Experts of a small language model.
Size: 9 layers, width 256, vocabulary 28926, 75.7M parameters.
Experts: 160 experts in each of 8 layers, 64 squared ReLU neurons an expert, 4 picks a token, a softmax router, a shared expert of 128 neurons.
Training: a variant of SOAP for the experts, 416M tokens, 6266 steps.
Below are experts of layer 3 (counted from 0) of a mixture-of-experts language model. Rows are named router (the router's row for the expert), up (a neuron's input weights, with its number) and show model dimensions 128-191. Each number is 128 + 32 x the weight over its row's rms, rounded and kept within 0 to 255. Numbers have three digits each.
After each expert's rows: "gets" lists some tokens that make up at least twice as much of what it gets as of all text. This comes from a sample of Wikipedia text that the model never trained on. Tokens count by the router's weight.

# expert 133
router:113109088105140183141081103114131173141102123122069091167127164103100108124158181130135086127148132139141150120132161111099142090103170138139149131155119085118106137112097138174122145120128061
up0:153090063184143126120143129097189088197113079124124153091088137189123136151059099147109138168139103165132082115112172132093120080094129142133150161106080132152087103101108107182112111081093109
up1:128224143115164091083121124098176119103207111194129135132069109089163138151183078128143112071087098061063128137119101136133145119147109155089117087070141140069167114154153145118147111220131145
up2:119112108111072081138136148162140134123106059124134150077184098118103188096121138134140049115142069105135116166164163134087172128091120090103167141154144066076198123175184105153139050085191123
gets: " was", " is", " are", " were", " used", " made"

# expert 44
router:215127120141087144126149076153172093126079092131126131149161074111093148152059146153103128142162150191159110163120132084100069137158143097078112105154100121123129134120118096122143100184136112
up0:156141173110157091213112134154114132141061087118105120111185146155126185157119121167075131123163143125146104129067116108132109093125178121128128162111138126140076125143107104097119103137122104
up1:192134165179132119129098063134107195121057127103114158075128092157113121120077127120119166125082134108150153161163162127141096111115145160100151160091120172119150101164143144114141167088120073
up2:122126127138146133164141168116098098102146114112185135122087156142152182137127099141150121144145151106157107131119090175074141160183112111137160092090087137151105117120165157116186120191156112
gets: " (", " |", " /", " P", " T", " B"

# expert 81
router:137074066190125137097115128181082204184110150119114127112095138121071145101095099164133108157129099181151139131127124145146118124130138122157080163174084070142137148091101128146172113172105091
up0:157133082138111169121130113131122097137097098115069173157126175115104135092122122118122161145115111120144148167151127147065133149107138165127090113143147099130115077171136103134157121122138141
up1:099116084118095114140129102126094103166103173120135127139166061117141172181124069105106135134129133158124153092136086152156124157111159089073115100131085141125168158138119148150109176160137171
up2:191125142138127152150147127187139077194177141109168134151082136138180109115121043127132147085138174168116143117146127192093110130139132091126160133176104135139148192140105137158112181146107185
gets: " |", " He", " ", " —", " –", ";"

# expert 137
router:091111149083142123135136151114169126106161081140141091145081158084147104166156137161141079111138170121148091132092094074088093089151108183147113197149109099184134110101124109139165105086051142
up0:155140183156161159160151144169153102170149116178122079174109148132156172134122090133074107112125112177144148129161153071087084110103133077173088109106120138121158130095121136116143097119128127
up1:154149158127141132075122048125098124114109128194068082148153070127132110130116119158167124086120101088163116100116095101133114039120121137110124132105107141103147151100070133056132156162107088
up2:145131117218171173151130117092154160090163105154105092109140110096134143053187138146124099139117089146096095099144101129136169102114154085127088173076099147123137137112100096122170076134163140
gets: "-", " \"", " un", "/", "==", "–"

# expert 7
router:131085086170141168099134053119150158144102122165114075121145115087116133105142136138127131113107103162201159102139140053095088147159102143136139102100120133126117162152128128085106154117151134
up0:124114091104088056097141130118127149155197141163194061117168101118141130166144112165176132098149087106144095098130139163111129104141100117102139130173112091096084126091142114144163094123119139
up1:100111133088118118127076140121185120107140079114112115182121150046177134163109152097132103133190118110106063088114136136171129157114104165148070181050120146108146094073165167147109140138151182
up2:111144068162107055091165099101140117193106120099112098138119149070177125142168089133174151181204138095120101149122163143136180112135114153139112156151170151138107178089114103125129133103091116
gets: " (", "C", "S", "M", "G", "K"

# expert 141
router:127090168088115157165073174147113127110104120139127102145160115169119105130049116118128094140140190129180159099132097091158151154169101118182113133103149127135131141078121121141093100086064108
up0:209178109152173062102134087107175124119109140127101158087098190097090159136125108159097098049053127112136097117107133190106131103098209136104152124136165175135149130087132144111132139187146160
up1:098111124117124095121147120166119116132179175155083116116088100115129117096136159114118113113132081123122151109165143140160137155103167144149099186113134131084148047116122153136123151193172097
up2:131178158156153083082155110134159082133162108159167111076100137084127167126184094141108147038111116134126092121107126187121127124074163127122148113119142156125101136138146135118169165176170118
gets: " on", " in", " In", " On", "On", "In"

# expert 94
router:174158121142077122124111156122186112094086070147192167152134107117135071102162144189080096120167101164162150116167137076136072128182101110143119107209124065123098156125094105130170105145091124
up0:150157187135154083126102145135106199105111127061112167111103128157070110100152162128134155085146145095139129145104126102107157091216115129128123103161141198149111118165127105123164131127137091
up1:142109150107054146126112153172145090133157119120086158123122118119125126080130149123049195124130121136147088142124124132165124160155180158148098155157122091082139149115127115101145117141132140
up2:104112105097125129129143109165097099153174032116134149082102117098143120147125095124151192082101158135104174141128106137138134134107183067150134110115107068126138161095174080110110181175165165
gets: " |", ":", ".", "′", ";", " /"

# expert 156
router:097183126086090079122181140072102046091117081139110169148134102186108128172111115124144096121092078078065097119060102187110105121137177149070133171168124086086156145168159110106128121104105142
up0:147161142074128142120114190115121198131120123182150150148129153122144181127118101136171123141121113073135136091108127139158111095064132145157131089105135134205163134095068135136102074121170157
up1:093143161092087129067084171113102143122156071143147147134154172149132126148073136113125160159153128135097173167101153081137099177129102082118113092137141134040120123066117194102121139082104094
up2:149111183114125110119131174122146137160103079107117108126148138132126091116133125147156096115166118171142137135130112150153178072110119119106086151105112157151143123153134181113068153112011182
gets: " the", " The", "The", "'s", " first", " his"

# expert 26
router:115086156078095173140110171078143128135138096085073138116152166114166088117128146165176097132116183117142133086158123100072098141145112170159091161145122111141172078095180195148106125066118156
up0:136132154089104103082092139089136121167104122116075109136145103150093138160153172164084167056112101125162114121093084157145193167181157147147091127183072164115119120120138155127132168123046189
up1:124137105148148130108188103131110166179049111148105153044049131156086112117125155102113064189135163128123137099072164107061147106117104118181132120092102119079134132139116127136168113110101145
up2:147115162104188218109112147212159120153140121108161102165077117062110123034107096164124086121153156095134112173175086115148119117103160122131105137174150104156116098062100139130097038129094123
gets: "-", "–", "/", " p", "T", "t"

# expert 46
router:120129177157102169086170136108081093072136128093173139124121078079106094146139088156143168154121116122141159125100129099184100153177163123120107127166108153171117081152104135097100136082189140
up2:073091183152144096139145135148140131121110137141148130152132121110084137104070131156148093143145145170071142144108133096099092092133079151100167136102113127104063140174165138148077115118104128
up3:152173140143134077129092159109136136150138143132096098127084163121144161098144111138109125085102128108130118102173141168084178099093133170165147107039146185064119147088151133162145153144092110
up4:095135155110170068135125125132171165141128142169155093135129145158128152116070166105116086077092150090106108183156119168087169111118123093153115127149155134098109139150206127156173116182101148
gets: "\n", " mid", " post", " late", " sub", " Country"

# expert 144
router:085186068182120132100174173149083148128188132141170090157124133098143075097147118164174082162143092175155080092170111085121115146117072116161102127137061125157123177102122158173133140100150178
up0:140135167131124108153130110095112090176071128104134184128086116091147126161167111096188094162110103109138083170163105126138129173123147097137150118104145143097107149083109163165127171110098182
up1:096169164112153112183119170082195167121139188105077096170183123212134133052144133101103131083172127175163143066115122092130086160104117103110219085156075144162100142175148135172113148127133157
up2:122205102108119128071173138137139127100084106112167095107118122091083114123123102123184087156122122139100081141176177088116115148117139090139110147111104116117138124125099120185058123119091130
gets: "\n", "\n ", ":", " $", "\n\n", " '"

# expert 14
router:157168073085175161129124126107146166129138104172138146054123131109118164095156175149112101140106133112131137160102206163129148121062150122151135068133146155152125157177096132159080079080063149
up0:058117102133126133044134148140189156093169158109097078159142104094140099135167093133175152040164080157102122137136141114153155156179091133140161125134123108114121171094136119124138104139085118
up1:178138128144124078162128133215136174061116112127138171112086148155202063157105118089111122076112184117118129089155078088150167128090084098118134143134097181154169152155197115085155145110146179
up2:147198105103147121104134140053094148164153101090111143129108114088180131063104146120088086134120121081113116083161134111102144124139111138110077166167124112090107135148143111102095044136054098
gets: " is", " have", " has", " are", " also", " not"

# expert 102
router:142090118189091126101129142135178127152120146100123117090161176069121064167151197109096145174168105177158110140170126118095100160089071121175133078167121138172093151139127081110126168208160117
up0:094135165165132128091147170164152142154156129149112128095105103160119141170068169126121151114138154173103129142133075147117071104120093088138151138164179122056152059201072084127104135142124146
up1:060083119158185168074128136119103115083109148134109154105105106143121171148157091088089129163127138136088111212102109100142098107114132139124159113109140097095143127166118154140137172138064176
up2:128148143081183064135138107082123119101139094163087131119071117140115136127077069173157097108097090084154134116088154151104153117139182179096113147096144114105165109128168159098153101082151138
gets: ":", " John", "ia", "a", "i", "is"

# expert 65
router:080099135158114083124172145133112088109187094118106160151118178080127081132074152100179131141131085070127114105137087115065129160160187174134125152151104127130133163157099182155099127095147140
up0:146160092121105127182138124127122121142070143143211200127125144094093134090149148166133147134120117177099136121129137142152180101062099150108186108156161092135121156163101091101151172161150092
up1:143141094098139096112100121073134123154138153145144150121098090173109135137135104131119182085110160148078085070163130153153153151129167132145160132103173150098091078116096108103132117175178149
up2:174180107071164119166132130136158176168139111139134161131089142182100163140168119174126135118097146108112096175121116124115114119090079126088156071082169143095113168166105139124175110186141147
gets: "\n", " \"", " [", " \"[", " “", "“"

# expert 16
router:106133111124075139129077148148110130168117116141132129084129120160170101150139101067075144120154146129094122107161110157158132077147119043098140157158156118115182070156092095075080026121131176
up0:149110071158076115162091148155125139109136247078130136110091141128091071099083089165119165133129105100139145121123218147074104076161159098156150129108154183099092173147105141125132118141119127
up1:176131167135104103101092148126071195112142167092128153128149147126145160150214086149145119141127095169140089147143129166132115131186146117131103135104157159192068162110101159126135092080152141
up2:155150145118195088066135091123116099129132135133103129131109129095128147128132117157180084071082172077078142194081149184083136194099152202136132101095112144071114138159184138158152151137084119
gets: ":", " the", " The", "Personal", " New", " American"

# expert 158
router:073142109129095091105158132176127161177152122149108148137138153121067117100124180175168086183159110168158136172110121107146108085149098091148134121133109098143133133090099149168180189173157096
up0:157111111092128095135126134128122080109098109108154121125056153123168099156112095111146166080090156117115077143152129197067109112114168153076140159094154140138152122110155128133088112140095142
up1:116115112146090094160083160159206169130094156136166205132141089170098135091096143091158123123113113176098151078157071093087172142109115136169087171139121123120182174097164168092108144109078107
up2:088106186102136104131158082101086158091028122102065089139162162101117072134127130121140111062115089098094075145111083116117144104139130135147125179197110123134076123121139127142132148116078088
gets: " |", " ", ";", " —;", " ·", "N"

# expert 105
router:160141065174116141163075154140069187170112132094085132150103159205139120097160133149128101188155105120102112104111179081093099062122123120132110138113159170136068189115138105150161137083149137
up0:112146118126128124138131148113118139087047121118168085168127130153121173166168088105149106133124168078100127113059054107114135099119128143141148142120164117172129105069068135154129134110096145
up1:111133131160114133103145071145172147081097133149161097088093055114102162159084128086184176134111114132107116130126142121199118187096122173147141114106182122138129084149111191078111118175164130
up2:078114099115110130140120156076096103096102118137113078097117126145123129192113161125045083124141091073130171133115089148095136131180150162159149192142087102137138124126134155125098053127119162
gets: ",", ".", "–", " |", ";", ":"

# expert 150
router:071059140116106079174123183123114181149151068135058112125125128132152124152102145168148149147146157157146130113126142114162063111143084121112126157082138141138188137108105108169166111112158163
up0:115140190106133218092198134134172090158150120138134123072125110146115101058141183132121110187144156183140157147152152143134142105143124142169085100103125110105137064119108182201123159129134161
up1:134134150133115171165077128109118140174101123072092116075143105120141135156086119088177172130136179104129165118115075091106179112111127086159100111145139140134071144160139109071125089126174117
up2:079105144116135084131165159058107148079074115166103123122129119153185098130141149128090138159131188156082023065081135135194091120186145110088120123106112129106161100107099102142149109133168194
gets: "–", " |", "-", " +", " –", " /"

# expert 97
router:081098044155112153087146131142154151139136048095114094142139202115137079125143147172146115158111098118116154101159143098084137166180125147145085115132116118159177146128109161162149090106175157
up0:169203110096112139141120115129133119173125140145135189141087085101076150170109141090066077088078184133103100128118127116162169114097106147109131152100124157074117135173088111071103199156097128
up1:209149097149115134104183147184103123164169086107166071123142149106191143147189145176120118157151126154138143081178185135147133141123069123104122077078109109148129095100085131141152140115061128
up2:118124140144120098065171076099075120076139123100053155091160107184109118101136058125167101122090140108112140171118181139149107139112145207094080107139126082089127115169136130056088138132115048
gets: "\n", "\n ", "|---|---|---|", " .", "\n\n", "----"

# expert 31
router:119073074168129106145103151171085128163091057115049089160117120126112069147111138140104125129151146121146114116091087069063083119125125110155053153133117158138122097097137095157159118104155143
up2:165159108189085158098129096189059171156129152140099121100127136164106147091122136114112133157153072111134201118075094111110131079114141124125102156105036093120091153156166127090123082116110069
up3:146117120136187105119130131052155095154106110110123138125104122118177101188119122133061165083151127112112124195082102113145115156147059151172137101170123129152126133100113138136134121143061134
up4:134103080177192149116165168169103112106076113103150117118143118092165112127157144115091115088173167101131112050069100091151129113178132126103137148135146155147138175131158121125176099144153105
gets: "–", ".", ":", "-", " (", "/"

# expert 77
router:137161132146100142145151126156176120083083098133125125190155138149085142154111195150072109164170122178152084100124174123136082145165130137121135044175127095150127137102136101064114131178147090
up0:124126113062104123168085142146135098123203069193170145104094167150098094164161087158151165108104147097139178129141082172070141060101118110171127099154111149131155101129135139133083122065172140
up1:152096129142162103096057177103143074174119150132178144072117114126141154121126159168134119117124111108082066108088116081091114176135155170118217146105154160155176144103146137096126192140184105
up2:170175187052133144159099151115140094097138158166124112113076143094078125138155139144131123164149136140127158162187184187125203154136122118157101114098119116142098158115119185147043117165099113
gets: ":", " =", " &", " K", " –", " \\"